From a checkpoint of a small mixture-of-experts model trained on Wikipedia.
Experts: 32 experts in each of 15 layers, 512 squared ReLU neurons an expert, 1 pick a token, a softmax router.
Training: a variant of SOAP for the experts, 546M tokens, 4359 steps.
Below are experts of layer 4 (counted from 0) of a mixture-of-experts language model. Rows are named router (the router's row for the expert), up (a neuron's input weights, with its number), down (a neuron's output weights, with its number) and show model dimensions 64-127. Each number is 128 + 32 x the weight over its row's rms, rounded and kept within 0 to 255. Numbers have three digits each.
Before each expert's rows: "gets" lists some tokens that make up at least twice as much of what it gets as of all text; "comes before" lists some tokens at least twice as common just after its tokens as in all text. This comes from a sample of Wikipedia text that the model never trained on. Tokens count by the router's weight.

# expert 4
gets: "1", "2", "4", "3", "5", "6"
comes before: ", ", ":", ".", "–", " |", " | "
router:105107134069172124210172146093107143167148091097098081145112139114098129180040116139171124161130169045126063173128122146113091114153163108125075127149173111161117095168122133094078175141166134
up3:178140165159128092149125078137133161123169141132146119142135126113145116090105139153154151112146145143099100057120144194114166152160109124151128149088168131092100158168166153155089131118106150
down3:103171157101090183113183058125131088093105065092136167168186103140125125115156121128107144108161149178119114192134085137103113066152115059166148164156088098086126126115127136179135104109171130
up4:113056143150139149084122175120113083155136199181113108158153170090190077068124100130179155113134109084158145134093115145110101134135180152059149172108065128154123129134150105133167113092130139
down4:145090138106158137118145110130100134153134168141160146143220043136133128128127149144095165127095148134122129103175167139087068136153152126116176097116192147126138148130110139165126104129164140
up5:173155151198115128095179089156103104150198158097135105140173174164155133141114154148126212121089115130186167101161150094154101165159149177106152081115131124134148129140102123102113204138158099
down5:137126114120204138144148115128183089076135094145136104109145171147131156111128148125153154110098136101078097138120059127147121097128089144140083110106132101072089133159101182173089063118137121
up6:132144115165192119130110066104130102149147109163124104122179116104172137102112096064159084181095144139075187104130209124159139125118081133055141132129155099137124154118127122082101149140162107
down6:124120122128114118169097147156117140104126147132136141177171217161116055151117158089110123126077159102130088127082118146068081142180147123138092100124134182127105063144143104134153100124115152
up7:184146130126126182149124146160161150153104134137146096185086132124071139141069130082160124131097146151077163095126154154075136146166190175176118129088118116140170135131167085112086070168151170
down7:079072127047136108129113140164123103070154094117138136107121116104122097097155143174112109124176150130164079134147111112165132189069088094120121125130112092151145185111134115127112172105104134
up8:049140083139135105142072087113095092177081141156110081099159112138089125056174098130068107150114156112152098127128141171126105108142145133129032076109124119098082100172120143107122164106117112
down8:173122173116082103098158113089151142112151118158150149130082189188132183158079041065167086153097070108120147104138097166144144104150076138099161085119142150149100197172111157109151111131102127
up9:147177128095103132119113131088160120142111126090051189139147088149133154106096114184086123151079136159108067153176077102090039184066129133163123127180127152175101101131134130176153132093147119
down9:135126111154066140149092110128152164105166126140155062150154189134058101142176141081202107076116163169092186145176147116126134138111115095112106137149111131163133084142146146076126125161068155
up10:099101140072094142069200120183120119124125129130152059111154142140151136114205117100165098175143138103153129117112139091126157176105123157121059129142127154188079136130130177122154115167107096
down10:119174137150148091123133133156092179172125087114176139205120169146096137113060105117148137113083141135096180094155094151170138184174063159156114167053134132118124130122066096118169135092106090
up11:091133090123110092121100127157083139102090116065146079178113128128121176159148082112140097115185100087157111140129115132154137086166122102098120190155093156118131140072142157119146120105105108
down11:128092121090174081106149154118103124126128142154111116081157074147105152116153118131112121133083153135159136139136174143146117142031072158134129120160095123123116120164116153143112140135165144
up12:174118135142179113167130127108090150138142110123077137113089110152151137065119090128138122118145161147113150150170033125100101127108167098115170173094139111181185041167126068123133134143086137
down12:136132131126170141114119137108094098154175109141148116151167132076084134159146147113109077152116171152130155080094090112185119140151119144115091147191137109162105152116154174139155159107062102
up13:124160131143142178082086067114117096124114118085171216129107113075058075152090170102128072169094165110120109153088128105122083172151153114131095066187109071102207104120089136135118186114164139
down13:114123142130167148139141157102131150129201180088163152120126064172208099133145120086128135139140115118162137143108127105124135183098198167102138076086170162162130175148057155122123132106128129
up14:118093162123095108133126128123093088196159087117092144164138113131091137162106143148145080193151137140124168124127128207198124176119196127192107160166171095133138151131181099109115146085125102
down14:125204168104148158128175132145147156086166250149095127119091171096087126079172110179100119073158083122163114109105150034160109149139068124106117122121121120124141109096158124161057142167088108
up15:151105118155171089117129145145191106222152086176091065134179144105119092123130106122120128124145133139193119156141121143143095148159092084124102147074090103151138138114148131101153123139111101
down15:097151106107143159150126131120104106088138081090153165112169139151084103124115201082076113114103135127144113148119140156121163111085175110138122104136105122074093108122187186121100144141159119
up16:193128105133126148159155098172168186132207080094062109126097128150112116206094117119154151088142121136083048102162145154163098127088125122111107111214100100147133142152168164154126128172126108
down16:126089108186172132138115119154119183206107171194158127132130057170156108135164163129141076136143066111103150096110120163123069152106107148096120170104098139131134162083155103078146149115155127
up17:097152138170179101063107144141109116158218114140098124087085149150074119125139164157150169096123196119146130121098127119099138159168168063128082143118146104117121126132152098129130139168144163
down17:183100133156166113094148205168112173167113119086168129203182116170108172166097153083121129148138103124214179165146066108135116194150091141101173130162082107117170112144176157105139119134147125
up18:120053150193145160112095140162124170058080127120128142187102130136138133150106152141114104083163137109126070094082096133086171069091086174135139110019146130137145110151079134134183106197093158
down18:139194180130102101153156197146119111112147166110176121079153123129123142114118089099142165110128182161174153143118093110159070180088123081125135099100109102076121118089092099156102141171146152
up19:133075091151148131089126117123169145146163127085162083146129092099124086150141121184153108129153160131102141209091144126060120145106149084135106108119109130195124141110096104131089118110120131
down19:143119131127171198131163126104126148160146139133127114071073100120073079125134150072122091138130125170076097145104118126137151089105125157138165150118161152115118189133122123141120125155121118
up20:114162139102135169201146162163129151156131147113093106140128131091107117111151147132186104050170153104190078204148117158152148045156155133070152141137103124127083092136109175176085138146182121
down20:162133132119134114069127181087097122100151154155132123145110182140152137129092122111086110156095084194130151130119112093143116129122171121170138095120105127147171108135072141107118083090112173
up21:104141090119129076104111106098134115097128091133151162145143094132105127163108141179165098166093163126107122164123133117143121129103096157112093089111188120090130084092174158126164136153139065
down21:144130095149114065167120179091083135125129132129185197120116118155096137160059167101183142116185118092060097117142118143136070131105107112137148131093080181117116092085094120043176126146115184
up22:088133154157118111113098174135111118106126095144144147118201135138147099167109105115136107128125102172150123115101079069089142129166147164134189108148129186082111105088116140107158045107138149
down22:108167101122155146070133094143129106120038163132190097073118135138189130159115123140184106117190132068185137137130165162164129149079170118177081127115144126079145190157118117184065143132188102
up23:160091120146087180094118152097139091137171125129141097163141156175140191130160131188123135117124127122073096076163157129189130165061145145128167163147114133092094137117112094119106110088136163
down23:213158110110203085153124098174117143151142179114138084055183108128099093168119077115143118204103113142079120127192164081157141141192116133110125153175071119119105145144116161080134161120106147
up24:078049148075119113152133114129167105095179135135129162076122137131116129169129144090088146164215149144108156129094112124100104105106168112120142110132099112113095167133180140129065090152224116
down24:186135152162141155139119137083163158051113133149135119150153161101123161115167065130135088163150090209090166070097170131106067105104114150116205144118159154117137117077126143119155111157070114
up25:112081195087152120068143117110124103087149126153163075157116093135130156131188153133155113120123154119118137095133142121161113054163160184117157165152084127167110124118142150106167137106132174
down25:136164155127119132078136113119107095145103116205135173161122159173139114101069107102142177155103113079138117083085129070152081141111082124118140119158125105056086099131121147117172127098101173
up26:106153160082135112129051119153055167196134148142180134073137205125117072091094126135091140130131078181126123100065096097086158097098148112098110082120134175126151141149137141155148133105107176
down26:180104147146180099102121118152174147163137125162106052102150118097145144101173117138117128140186081127080115194096124166152161139169157123117103107163165092086156196159160107149129156163102066
up27:144072125086084094149111127077139088123136124124123165158163113069156094197160141095106100144118169144109028155112155147139082155195126169118120199148109113111183129139136099118093157122126114
down27:086140157120186221121126134155101187130139128113091150174082129217166170095101109139125137116138116090079165159086082174121132147132180110097133197128148180137151101103138170084216141141121145
up28:125118127094151096114123106111163198141176132140109129135117135168138116187120194103133113140106115116205091146089191083152135099153140127177052107048081189152160153136147114071104073111153108
down28:120121204142146113136134111055143127112092133074151056153070106204102123074169170101183109133139141109109123107121149135113113118157093094100107141191166108130139105103135127104095135205085163
up29:175149164140159108158144096169144150091099085149073149112134120159179153099145123153117104128132115127117076071124084103098144119114119111109094087153143117114099112086117155095209096107070090
down29:064146108187127163065141084086156142169132153113140121116146085101148139109175097101123167108108162114149109098160111094140133060163202108134156143107115112129114130127107115143091173160142143
up30:130123106141091084141101150096090110130094077122154126068136140136062121111101200131049072123169164123152129143108141181156176096115152156169131160075183131116109148183103212128124162150197088
down30:133112117083056122111130182114130125103141142100138120154117075176153167104115099131171143154086151114171134157133087115113133141125096159128113117122201125164154125152105150103138122159093124
up31:100125160109119222133091087133132055094076074165131132122076160195151109102077160130143104152101141069141142103091086092070078150176138171130136147129112111141079181126102113113116099124142151
down31:116169119097130138124134079101112136102166213061155131121182060101125167166155133181103062134154188122146149173109180128109108158146080116176148131116114143142144121173113119114114135101169140
up32:128118084099109121074047121128100179140104141124130091131103102069120085138133134142182144134150148150163111129138095107097150105132103106145089129096165116155180112126085152096154103130121166
down32:078073115141107090117093103065107120132138153089115121143152145151086096094133180153072149159155159113148167134117101171164118154091052099138136195099163145137185113139123083083130191141116127
up33:143150116177190147130152097181187124148103145144160162154084134105155086122050150150134178153082099109153136124145130177125148057101119137173130129098140096167145116125108159152176123099108118
down33:099118092110159141181119113112082120127103141137141093126116137157036115105156162155110179100121114141113119187080124174088062153110106087106133128109150120145131190131166122143140137151105088
up34:149146104157141144180179104131108133094146140150142119058140093158113151144149138105089113124077119121159076164128099159082121077139146142144094203163158106155141138105125154155083185113134123
down34:095139149130097055142085164103130113145096179105177075187121158146153084114108170156130133139131108159194174150107140136172144108178109127127151127133091168092120105172155141109089129106206106
up35:136123148111143177115157161161117118189090105126114165107139129118097124176101088141056124117107139132103166125145096102146167114125127086094144106082154143165109142110132121093173111126111115
down35:136157178099069126104092130119045131143067198099163087092096170142141164149109123126131175097117093140145136144170150125117140095106091142104129156156157122072160161109153079120121131155172071

# expert 6
gets: "0", "5", "4", "6", "==", "==="
comes before: " | ", " |", "% |", "% | ", "°N ", "; "
router:157149132113128184110103131182116131143144159165105149104097057134120182174167079137204119148122122139130102134151100129168129088100158070182157147211149149084171131129162175084173138098141146
up3:136126144103145104160119149121145149136111118125152090124132190132143138091126153075171143150183168108141122149096080088115120151096103175151155152061097194114100135143149093142114109165086179
down3:154069096119117132120113104129142148104081147161068161154118104132072131190071091154080130118058102093141110062147153129118152093157126092086113076176162121123218076063060106116146142106142114
up4:185072097210128137111166170176141128123100113120150110168159104132147125178156125123166128140149099173114045112123139149089145117109137111113132063107133121156140113140162179158128178129179144
down4:105133141084175138108053128099142152173146145090076175156170101169083133133116114150080135136124150159153183146141129101143114179228117128137091151161160185137104149060081130110149150144078146
up5:144183092116150110130085110128089133130161117137123165083144146118142151162135086167165136113154149185114126074157176147074165114087105164165164112122121137075129068142141136109144171125133124
down5:059121117096091132119133056120130123103099162123179127171169171161109052042120131085174145086091121081156121097139175107132155120098120148120063138154083100094117105118103127165071156132118148
up6:135175117145177115114108083153114138125131166115094103081102122151134116166118089173119107105125209113067126125132121232112168103194175089112121175131113122178135160111149126160132128164110100
down6:107122140140058123146147158126140130177157133177108129094191130066112115078123156042119124145145010188160146082122129059146142161138146139135149095099115098164068180203134133139091106149153070
up7:143139168050083169150104145184155099134116119062200126172112108114148110109123121139129050077106168088077102138107116117174095081063142111132070124110140158112097116167125117122168171085144162
down7:109145142129173105175125113104124172145185121163053096140088093154112166184123106149091127131145114121115142112117096191093141125177119162083150135170119140072095144184079110173140130083134112
up8:162123133090107125133105157132199136120150091161093179102072130177192067135182146146142061156141103124119158164110087146137099128097132154156147125104138129145152122122104057147154075117163150
down8:120100134124058092144134162103107076089162134116125136121160155081151140122113174104084168132114142172123111101178119070181192146081105100148167127185105109072154173110175177156099197165135115
up9:130145160104163218107134130172092145100116085140148146104162069098185099139145147041125131162148152126133108118140104178076109128125220095137097150097107174122107163104160072135161068126099154
down9:135072120098064165157124135070123101075092156098151137190160158145124193129119157170117097132119106063118067191165063171074127099154120173067151127172112164158117125107124128154140174153158120
up10:125134054133113084136143116130113151081155075162090123094140165112196152113143142126120132129116198104131128120147168072115112177148155110172120132133142151112112089132163147122139139152092191
down10:126132120121115104161153155173121172137144119119159143188144116102178165183132133142144139121137102145156144164192087178157191149083104104109167158052095086132059179122131129114132121127125166
up11:122132164147128140151121109084052137135141100155134111109127135123100124128165117082118172120159097088115122109116108178153139138088049141112134137105148159072142127159150091148054143108149102
down11:150107106115126179122134134160151136132093168126136140155085138111116157097168134191191075103168173160128140131169167152136177140168219160104095113161078157135143131104124103091255126132100136
up12:129100092219138151153141161169126124102141106144153092127138174119053135134085152175148124111102123107156121204078187150071177043130175146130140147129214153158143129130151143146058124111103163
down12:183142130117138108155148141166130176175134116133129110122109104154145154152122097078133182183212155170109115107182144090119088163142149180110112087114111103118074122059139112144190140158096137
up13:143094155151097128135145069136131152144119148161134103134103118146164127161149183104129109136194114159169108143122178132157116108137121128146117114171109124135104148052070180144091101151134155
down13:168158087142127068123138179142151115120118079118113135130161123056094077123141082077076188081087116121078120170060097086125120124093136132107177158149115133110141108141152134120119129130147120
up14:117092061149112160132116124092188176135136173167107100085057111147146120080156143083035094156124074139150083146115102104143164150106073109130151178085179150061124149092109120128127102130067201
down14:116110149099132081154103114156122086160122125133077152112202104134120111163117120101140166211130113117088153157136169137147103100128119117170117139192137154143173111092146143166082152120134106
up15:104094123166120145120116146145116071203190138091113171137129118167107152189104122151154160144119118172051196088136125106158085128157185120173100163073139129108161127141086155129180052135187150
down15:127156133114127085096110133168130122110134171155140107137125081110191106168176110091111124157197117109146154152101181167148165206126104153186120153152130197136106093139185147101122152081083124
up16:170128139129086150128131097173160158105124097149142158131183100109127123109124142123164123157130086114116107135127161102164204098113157146117118150111084159063124107135113103115090156094102122
down16:127080121111108144100085110128135092078146117146119127141104140126121074187119133154068184125108161110165196107117107149113055147128119144134091125157162085112076166116086120111081095118083187
up17:110095147119210120123131106142155189137127144134174081116161130133160142133137115060111157124127137099107147142080167167076163113065077085101106137177108163153207168150154112108018120132121157
down17:134123167130108088131153106103059077202140175079116140129071145143091144137140104135133101100100136165119124159171043089122129114145172117110229090090127131185092145092112138138247163164091155
up18:141148120170133124089120133084071132051150172143079181169100148116082152127093090136094079112152105078077139146142155109156128095154112186119183143088115125107067106059186105173044121082127166
down18:156145124126092128143112156120157118116093138164116120144099120140133098089154089099112100169101153171163144088159122141103126185153126113134129145108105134159070153106118151179127147141100139
up19:109102106178103166124106058152139100128118107096115119132182145145142115126112121181121145119119135128102129186086122143136053142113112137114156167116184107096055112141094179148139116149103192
down19:109125115127183108087204157132148149122125097167138142172156147124115086160112063167131102156119139135131176091131169121106128106110185155100158196108135130131127092153174084092134067141168133
up20:118164076133158091103140104207115123050208137130095156165084142105200160113087146124091123079119088096137141123144113144080136123128113124201107103109138198159104111144108140097161086177089116
down20:138153156168110193139080143089134117175114097090133164033159162131086124124155115151107091076073136095122131126152124133162187109173178105112104104146132116111177099113129143178069105078125159
up21:150144133140168141115115094114115160136169107136124081045110140124122127143115122106068079127152141151113095133093088109131190142087138160085157170131083123147115055121117156181121054129109074
down21:124132098086082087228155139080173054112122099153111190187123137153095106107081086156153144113129107115089155161171116108083104158167064152107090145073136125127078100169141132102188156139120172
up22:143090104132190103086057138110143133132150157121149133172124106128176103144081159148139143117113130099113125129100153155169124145127139133114164125184122126149138108141109111121169127149211136
down22:149152167102168140131158108107078083153128082111066101135174136184124089127151109081109155117169152142133163072111080094128120090153136102078121148119108120106166109093167204108129091139106137
up23:139150131163095094094155107064120105100154089118147125122147184165134182076068161139092094153044054060112171067142124106129090115127127146104117137137123086114097128158110164167057112063168117
down23:123114097110106095160119160161105129102088137128201124141138152133114113134090119154173154118103161132134195138098117169126147114102125143086117144098125134143098068160171154104094132164121169
up24:148104172086155137191157162139135122113094139092119137134096118206190179123123158093125048130146126144136105119130173082064126112118188128141146108112083156140174095086132187124111093150161112
down24:146145106131119180122100091122132143158194120134138119104170170098141209121144050133110115148142085131204130130113078113159178079168102103130117198134156141120189194150118109117163147128107093
up25:171124162094054173128153163149139089146160134131080108159149106159116153118160170065139140161199125065162137163148137119161064158080167073135139121128088094152111171146123106124156119112126080
down25:146149107084140134144138116121113174067138110124134128148162196076166124083144088176108083165105149105055115139113085126093133092122123132121081099118129128128125191153144162188094187106093142
up26:151093170162118192109143133185155160080112085171104119107159082161170159183136167184136091130121159204182107094140136113102126119155098162185111109114158121144139098121149119113184103173108115
down26:083072112083108091148108073139110126122149109103192125159125147116129166137176097094128135113189167120125037227156144149113141159099186123066172199111147146113083092125123141107150156132164130
up27:159168122111155125116193107151039103136123139166117083040120137114144177158143139144082094139103162096157104108185106175157136123122136135101119134109079091151146151150093152101126131110155132
down27:131122110080104125151064137104164113156125098110182158148131093145126094076134100095154120024073143173083148142055167135101169167125127136136095117140117182126108126136188133088133127137168162
up28:141105151130155093119140099157174130142132153124087206102151086161107158164173152142066113147112083112096157139149143136122105104128119120206072157135101167113175089157115130189176087154123144
down28:101102129105149207142135130129142129104094116151165095109112127063153121112143162112138143138151199168140088173148145126096123148134138101122149079090098195161139152128145155065134141077136057
up29:063129120148113111164132194125097127120145135141132126177171107193147115034140112088129160110176095124147116149136185096127141158144146115139087114052137156061173148089142121097110161137166064
down29:125096173119176158060152094159115180075075110094114102128134084158174207142134143149120112157144158116137104034180096163147077122107128115117139152123113128180132159151103150170095082093087172
up30:140142143141084078099198170113116160123111197178174194054115112108123102131126151129143088110137121138140077151128134102090146092070137160133125096101075157179142105085131163117151139149146102
down30:063119003085157129116154130110172115188138084122150054155153157100101133086088111078092213179095101101122122100109147147141170144142115135143103111070174114184138127165097148124131143116120133
up31:084078160138100078085109140203174138072109130082175197100112143086106137135126146151133120137133109152147143127154095141110105061103110103146124182159088079137109131164149165125145150168086123
down31:176157023145159144097164102171108110135091119221136117115115126151122159133151141147147098132138128155165160115137168104161106089102110123147123131103172095126138120054143087128168143119117124
up32:126134186091113189120116104096122111116130121115122145153134151114116126063123067134127201105117128146110087084078161075123099102054181147179093152057168141122104094196123134134162187097128118
down32:113175061095137125135115085153155190116084133116160101128133135169140118112114128083167122077133130088114115137132113181158104087149134132149115166229053104143137158147106122088111089140165092
up33:142137145191110132095142080168166167137120173211104147079136126106092109104151116148119097124079160101142087092098045183140100107146119076084123156175054119154102117057131091138156098147100185
down33:074154114116142154198138148128141122103087136103119108077139123135102137052096190157123155122148061160145117139105189104144151152107150137130042120146136120129110131095095152043140102099141141
up34:129137097188187139094086142143097140106170125088098131084163129142100138159127124122155116096109041177082143096146085124136111119080117098123135123135089126120091124130105158121172136133061087
down34:194118096117072103133088135141174101097094135170171137094069131157125080122201164107103142115104176099171080151147185149154119166157152148133121132152143160157133132107087158134172100087162124
up35:105090147117144140129164144165149160101130218133159160095103127090136097159129204132144166072065158106091081133156113161184080160078136099121116156076157141139084099090159136121083179090103138
down35:143106096150141080115080142133061128116157047176109078195136115137070074126104087144088128085139094141088147078143062112188119085150116101080183136170111094125181111121132123114123156102136114

# expert 26
gets: "\n\n", "\n", " | ", "ual", " place | ", "==="
comes before: "| ", "|", "-", "===", "=", "=="
router:188048089093131170123171126140168152151134151122123181141149180112126109115135118118147198178092132084152130077111105095112086114165079144100152191123187134152135131159127162130130136090079147
up3:109158126092127079052105136152132128151176128125166119173177105129185184090083069099111131068115076162104106087206148138176114111143126140137154162116113097129055142136095140113120112134148124
down3:121118099105137138196174112153126107052080106178148100080144131140141080116124139141119115102137113101100094131130142095054129174128138129155090116143128166124196140140093104186165077126205117
up4:157057131160127111144141166187155060162119067074177116187144119115061118158107133096112118132099111143032143127153109138079123106135162143209139130107181131091102162116107165193037139126160090
down4:161147146131141079143149155073117126125159189113122113152068136152167103152097121123115150161163153099145146136121118134108144101145094156145112125075099084212111084116083090124095077121078047
up5:137136127160092136094089148124139100102138102086067139059109150117079050169105164098203186126100136082131117136178150162137163161141160130144097120131112143053148119142129103091175157093095201
down5:106109178116138077178154111100119086144096137159133116126159068125134168100111061111189034121101141195077134085137190072114125125115127098159136147139136149115080103139079085163113100138138139
up6:146140136129122100143117114154116107125095125122086140074076085194121121171142151082151130100083111112150124170142120139097139148168134126093102124178168165113087145125150135136119124072111147
down6:139129160103072117165186149145124176100139089079110096139102095087173061132143153174141113145168131139137112118136168147130126122053134157147101113043136095107170115114122167165114096128117097
up7:105159135119120084065204067141107125097088179150118112145074127147173111133152132134075184140083098135149117138111117096120125165105097185117108122051141171129097092107157158142111139147188147
down7:161130102141168097135099120089104144186117100105110144160207102092094086190154092117168159099086152100160104185070137100160117104137154137102152208178171114105105184128076106161143194104078139
up8:112132068148140088109142128153147189114158131139115160177131124127089072106120160134076121107117136098141113164120099086103146093189145106119133130157064162163144139086134158177116085125138060
down8:139139143162190141132095120045179118147107150090117153088113170142156112082170116102159146185119127122120063109242172116118110172126085144170152168076164108165106089183133144111091124114077068
up9:157147120093149181118099083113128141136148208184151100146125158098127143110158086163078175130170119147100102125087125176100151112100155188128150110154158159087094136126133165083144078134154129
down9:086212193152121105114072139103103158125093072105126150110106108154087153108146063175100120091097141088138102132143113111074169109155146134121099174124144182116190135136102110189166151101078065
up10:132139157128109080129098193132146086118070161107150171087144126154129157102147103177177151127150084157147144129059177071181143127150071143129114132077109136069109133173087124148096167080138057
down10:133082129094098137120159119110151175129175133169107142149127129104168138172048168157141166136067109138171161184113119105082142124127154203062144091155138143113122134123128130150156086194133175
up11:145148082105163161111128073108089133165089173082106096097140112080120111121086173141109113160155151161150112151116152137153166146216166164171112153171094140148141167098124109123157173181164153
down11:116104134165106152128131116120116148097061144106111154107133095102123093081108119167102102068078146149099111168083126084151127084079082139141124108102190114155144136124112096148082119095123106
up12:108105085161116064177117146113080112144142135138119147088121117097134128117116145082080156120145162160156145122124136141184163176174156122166066119099159187068117145115130164173169208183130124
down12:196139160075068089186084136143079138112121115109127178120070179123122146125074118124142129087103128103091092137158117172194100125158131163114150081109188052131142161112153097106130150102099143
up13:175146070141121112149138138092144208124120098135114081077085122123133142159122115152220117147134099133052157136102149080182121142140164158094067196177110080157137162165164159084114128173129136
down13:151165124115114121147106119122176185151120162176161122158108151086100108073160068073120124108140066176158138161168103144195099152145163183115139103130144070069092128073142143120106112067203123
up14:145137094090123067088159167075129135111112172157133177096120094100096183119153170145126063134126159117058127142127109118094091137175139119131110152134096098159144150106088083099129084129045068
down14:083138193134135154139131140146139115143141122097164132135079071126173102085089121125111084088094125121161090120127154094171159066142148147196150123104123072099143144124185161074098129149179146
up15:093180171082169156129162124137121126124130095136160110080112089138153058123092234103129119207121057135161165168191117101145129160127135115153171152151079096077149111067096136171101070156073140
down15:097130102118184051078111124185156118083124205173126148106172129143139172074160093078152109101133093153118091128131131099142131167091088117112143147167173088130110070138128181128108169096149093
up16:122123132089127124134087107108109083121117108141089197129104159109129122107121134075140107116164128116068093193075083195106095168134183100079141118150106109083159130189084150075098122063140102
down16:169171155168149107116109174122098143096133124086162091179152168101110112163081127177127129136118125174101158119103167077109153102081132169197135086191167164156095080105158170168165183133114169
up17:132066160142155169106118159112108138143069121123138094142096162162161104125143107118181112178092133130145075101069092172103124106152123089139117045119122145137173161088071098143160147121148108
down17:068125105162133166109159096177122112157139084129112124098094119117188140100076170173171114097126115168125143140183099118096094146162198149119127163126130131121094128118150116137134063145110150
up18:144124108094089131156183099090141164089143098148126131096122158149137140180106155135136133146130142115158139148147078052181089128152162164103094125143084121141200117155128096101161101077093103
down18:140145134135129158121067147124123069155123188086076151129067135151144150065117174101145102165147168113128160091139094199160150060158097147168193126104134138115088141141153132143139144119130087
up19:153127160203136121154104154167084129180161113122036187125159106113126160123104099147097097100048117173103048091151126128137117090150146104086149058105173092111130108107139054137097141147116147
down19:073147138131088110137165155113095124155109105098177077093104086090150127099123132125132185143120175106103145172179122144159120103103141111127152125144140158159119095135114136118138118159136088
up20:200098120110179115102172175132118102151131124110167123199087131070121104115068125091142129100211216133070107145095185038148119088139148115150127133120133089124139143116123150081157081176080122
down20:088149177119112185100121119085138089101108108168142170132148085120109204107115135126130120094100119141151160136197125145116180145113119142123152110117108131098129188134173147127084089146084106
up21:159157124104131075109072111131163138126137097137122126078050136118147123163155123139120153117104145122092128112100119037121110111160176148119101186142121085167146137106165103178084086091157137
down21:116137111135119111101095150098123137052117124187062159100137108127082157103139110094108134087140142152149066127157143165138170150147122149118058135059126205109087153166200142110180162154063122
up22:135216206200053154075134102158134120103122107149167164112124085179102096120137076093208137097114101089151154088141161177183130105120120100136123109124119110215145136118142157100082118094149146
down22:158125117184166114119107107150153118196136125137081134111173113163152160178082107164176175075152180126092172236140111129155114110138137095187106104176159118118129138125118126121084127088161184
up23:094106117203173153115178083190107138076078169146105177144031101177118154095163126088070112111082106119138182158110178124086158205157109106089138133060132116134113128190197050192145120110165157
down23:122117079075076080157101142080146115080138106116090122062154121156141103147112136095157107079213157144089069160090122156122145059148172125063133145115107135077138122181106154049163116088137125
up24:185124181152112127127115093111112127115146083177055088135131102085154130113131114054102105133071128169138089187128181096084169147132120107160120079102208158101104171158121121088126129141123112
down24:116162141129173096112134095086098119078091169090135185125178105147110173106112175132185089145159108075116082135128130161161144082140131156063145127107114077131150101061144165131101104079096151
up25:119085102113114091125186098082130189180168166122079122117165185077131118133114056094100113153100161183184066171101126125119126090214139149146156128135115134130221084106216119082097111099152114
down25:071139157093104139142127155182164131132152054129114156123136119151161100215127097136115139132161130140097206139159137160176165102095082155105138092152138169135092132148064140159114109201143130
up26:065122129085113101145095121079109112116139101102134150069117157130168091110142123126122134182113155146153121109136120153196120155100117161175097216152123176094109079162131127159060110117063132
down26:171164159118122149129120168188147156127168086186058092118087139143114150142157117131158066141129138126125134145144134107065100006170094080101140158101146080097094092106137090142136122130139155
up27:089109177092133115204118109143145181125173119121174151174130130127053058071151084056110162141142105167133107110183094112176168120116118159144142083108150120136163109123158115164089083121168115
down27:154108124155162127117120115177081149114143169126094119187096126095188135192114180169162153088125128097070159108080119159143126099175162166111161089186145146108137122146107131083102094110071100
up28:083111164127123119104081099140112098166179136131181084178122086123147124152144134164155131160117128141146115101094055063137120146112124120140152064154190126113138112105156097094161094113194159
down28:166095092102182112127147092098163149096086092096193170106095116130105142118143130061118223157118122115085132164131119210124152106143137133152125114145119106174193132110145115187101188099131086
up29:133072082145159136131129108115122113192091151164096139111154139181140124083208146119123131127175144136129130171111180113135157121127139115182211165139112088179097152116106133106129117059156147
down29:100120172117129119177096139154109074113088098142128158081119127102133135123146130103094111130098071080096120115186091090106143140150141151111097083164134188071141119112158114161129104065157079
up30:154179134102214138100120110084107097100148129139098131123075127139109135113083167153114160108119131099149167108178113113168151106166136142112122178096160099102161137061154109147107152117122130
down30:139065162111060217108126145079129186127146168176154135143098134113126157156139101111153177126160085169095130112113162136116114178118099126089168142091123156143149122130138201175078128121108192
up31:136092082201142070168158134098105177105111123119146057085145160084129116105121150106083152153110128160161046137147116121131154157146129139141110151096167113111097090134141119068129190151129061
down31:155197124113094123170114149150174143150118104113164132182149114145177081101101105094127129126107120095131147151126157104170119072131076143144132133177154143103078139095122153073143132166066122
up32:138108107136142137118105057114149140132110166073125066093099079139133087178093085129100121162110178132150207152121140126126142157192138160155122138150127116154122107137094096106089173118147071
down32:076071150179116128144137106103162153114104082123113179123205165153127147089087186124104150119115119158120104134151191158144131155146128154108149127155186151128137076122098108147140085130109174
up33:143143115102173134107086128113111121161073108116090120114139132136111132128122082101166142094138099160133155155164140145163130148111183033106109112139096056145151151155162112144106167144143155
down33:124140175164083172209178157110071133141126202130095161127119140169165109181116159116083112118126192094141143083132142146121113126083124164166166113123098137162092148107144117090160078113160156
up34:149141083123119183079187112149164101134128186144152147158098133211117119076088124161126148086115158115171138170130180135111125129165120141164135149110116067097133130145170140183130179133078170
down34:098109152142146107122138194143134159107151110123053132129146181156139101111153079203140118076174067111107148173129108119163101111089129138123089169097119151171102130127133177126174144095118087
up35:141099115146140097126145142112054110182080093158155116108119164174085114119135150115131139132129125087143122152083068121056172160138156111129165130113101108196173140102135103191148152097155138
down35:093167100140184154129131155160160128045137127126117160109180128170171151146154177184121070091152137080119120094105130134080122091155124072160121119125159114149067088178165175067116036119111111